config.toml
hidden_size = 128
d_shared_expert = 0
router_noise = 0.1
optimizer = "soap_variant"
learning_rate = 0.00576
beta1 = 0.95
max_steps = 6135
Below are experts of layer 7 (counted from 0) of a mixture-of-experts language model. Rows are named router (the router's row for the expert) and show model dimensions 0-127. Each number is 128 + 24 x the weight over its row's rms, rounded and kept within 0 to 255. Numbers have three digits each.
After each expert's rows: "gets" lists some tokens that make up at least twice as much of what it gets as of all text. This comes from a sample of Wikipedia text that the model never trained on. Tokens count by the router's weight.

# expert 39
router:128149160085107089166134093098123100131151140150172151108154185086123139144128103130150163086136154083124141126119169127163111144122116137107099129107048129166103142155145120159147086144088123121134141117096095122119169113121084140142144150108127100133127110144114091158135127137141148156118139124099110127102153136144098146123119159162129103156109115165125143118127150095147155107123
gets: "ad", "ar", "y", "id", "il", "is"

# expert 28
router:137127132095171081141162118120129118124150109161144181139172136119093133157093109144117173099115118112154124062111140115138145101125117102141092120120101172177111180122136142181161098156142116148123121119101083137140133109172136128085165157143060129153123123129141118123144135125139120139137148138140117125112133129078119123130132111168104095121109148130135139151074112127106132121130
gets: "a", "i", "ia", "an", "o", "4"

# expert 36
router:162157125116146127114156120134121091111160160124124119124152143109127134153110168147124189128101141103114135065136108187160145086163098120113125176094146133121128121091119170093151114102122125110157125173124099089116136117130118132160151124144090104117117087105151174135145120109081148138165160116138131119090137092127150126120119117115092134161127153140160120127123125082137110103095
gets: ".", "y", "er", ")", "e", "s"

# expert 8
router:072107113076197138120150156141138143137134112143128142121125125118080117161122133136132128084119117107168123109084156122162109107110129094137130129124079139156128143109109145143175136163132082143139106085122148115119123125120094082073110129156108123095133168138195142132125099144109107130140163152123132145130137131131142133124125132122143117133172183118102136177098114116120095139125
gets: " the", "i", "a", "an", "o", "on"

# expert 29
router:141099124057137138180110130096198114127185120135128136126186157113147142126114134140132132130119136146102089117116108144112117103116101170112127116109109127110105131130138119140114126112141105139124138114100112147142161111132104119114134160097140095133108175194140142162115133168151101114135145129103125166141136143085137105148195133095142107110152094107127129142112155137096140170098
gets: " S", "ch", "h", "im", "z", "k"

# expert 3
router:109145156100114151144111105089163081198152130104130165180121121115093071129094147144151158106130124148091134154154138123140094116103128108108150161101088127104118153148154094111140117134143133117156140117171124120127142120153146139097108112125122145126094088138116111099138139132153091106159126106120139115123095153113122121122124153109137168114116122119095181166105132153155174175140
gets: "-", " ex", "ri", " an", "om", " pro"

# expert 4
router:097084132117141090149130111122129113150144109112110130155139126131068182127137112112133162150068147141131151110114086135137114099132119091121144085111087142147129120118180120094142129115209153091122148170124113123114115127134109145149135106147117142161130139121155099169167171157124121130149112140115145084113126111113100138147175145118104119136127089135102153148132120143109173129158
gets: "s", "0", "5", "4", "2", "ed"

# expert 22
router:133107102136115142092122144118106110149126137138115126169172159107132080134131138131123139171099132118169089143154106125155127072091119137087154149099122092155112166105125152137154121152135086071126115073152142104079118102179138108105117105151123174130127109128125165124135167145103120133114201151128126118141147131111134123154143121115099142119110133125129137168117123163156153148133
gets: " the", " in", " of", "1", " by", " for"

# expert 10
router:148147113109087103140106155096157129140125161159142142112136134105077086142096114134150191159137086138160121161137150125133134148120132157106119140112145147148111127141102132114123110160149133119114156093121097112102156103140094163129105111110155189113146127133143133126123107139154093113151192124091130091094131100132162131108101160125109141151132068110107133121133141075173132143118
gets: " D", "\n", " re", " F", " O", " E"

# expert 14
router:127097121148150113178157139110142135130115112121147144114146124175129101130163094143152136167137112125132134134134118128156094131099135091131152135111068067121112155115081122098084132118144127167120135131137098137120148126159113126130135096110153124081095172100121136112148114157130126126147140159088116124117174124101160112182122134148161113106106126150125127172121081060170128128133
gets: " ", "r", " L", "al", " l", "at"

# expert 16
router:117127090122142124150135145113129116126125162132115129147123146108109120132117164163118113115131081158139147103109096148169098134102113146077161152125138192165141122115120115105122113172163162124132127077120102115136113150160109105140139117123133167145112155150160111130132142115136068120119124092111136108128116114100119195104175135117149167154119067178085137103142107103139136133123
gets: " |\n", "c", "ac", "\n", "ic", "p"

# expert 17
router:116143111132127053108089112126130112118154122135101147190119173116098106169124152138136148087124130127145145101114123132130130133154085102137132134108131151152127131125135123108157082115146076125092129129127146044146158119139138128120113118137131172119161178114110123127159137131144120134146126117099123112137115127119188132131123138082125135178162141116137128145138068088144115168128
gets: "\n", ".\n\n", "\n\n", "o", " |\n", ")\n"

# expert 31
router:160110114133114082144126116100138128144140159144127119127159173123088105147124125160090162096136130106149161076128134159128127144154136117113154105093158169110113141117084105099143129165122131137128149120117156110129161122119067129102173124098132104086127128146105166149109102150145145130187163120115080107096157143101120130109146131180107141125092099100133115130103133114143146133176
gets: " F", " f", "A", " G", " A", "F"

# expert 30
router:170156120111163077115084158119154139109132155107085137102155164109132132116124142142100122095108092099117100142098142126131099116097138131103110108139144129134098152138154099121150142122183095127118156128154136142127178119147138083144125144107130093163149119121134133151139141127141094142148122177117135124118170124098109158140126190122097099127090066137103175143117111131175129138128
gets: " T", " H", " st", " B", "st", " St"

# expert 26
router:156131123126143104109177098108127122103170149120155148121142139108111114161127110138099157104121128124106105046105109150113143099126059144123164153098085149136145130113123165120125091102134093133157132131111094100159135114107137139131152160111105176188100123161146123153151149117128114152120114129144105136110133124105112157123103125149116083152190156161128143151107117127116120146107
gets: "s", "es", ")", "is", "e", "\""

# expert 19
router:103145106131122115118113106115134105130170137146100189157152137117127072162102135177146158092145114152159130111132153120121142109126094116101123115117107145143106116138091095184156143191128149120128135130153119123121123119144109103090143123124107127086121158106124086123119163133087126122123161115102112143139121113149186098135099135127126163135123158124144143129151065102168091170136
gets: "\n", " |", ")\n", "l", " |\n", "|"

# expert 20
router:136129147107142097104159098142121120108142095128132105140151141117112148124156094133127127132076130135137139090133088106174132074073098133104143118126121080128116146103111141125107113169149143095119144119144152092096108056128156154125141106099111175131133141131119096141167147172141115212141129151098120117120152147130110151114114149111125160167140128148134163126118159126120151107132
gets: "ed", " was", " is", "ing", "ated", " were"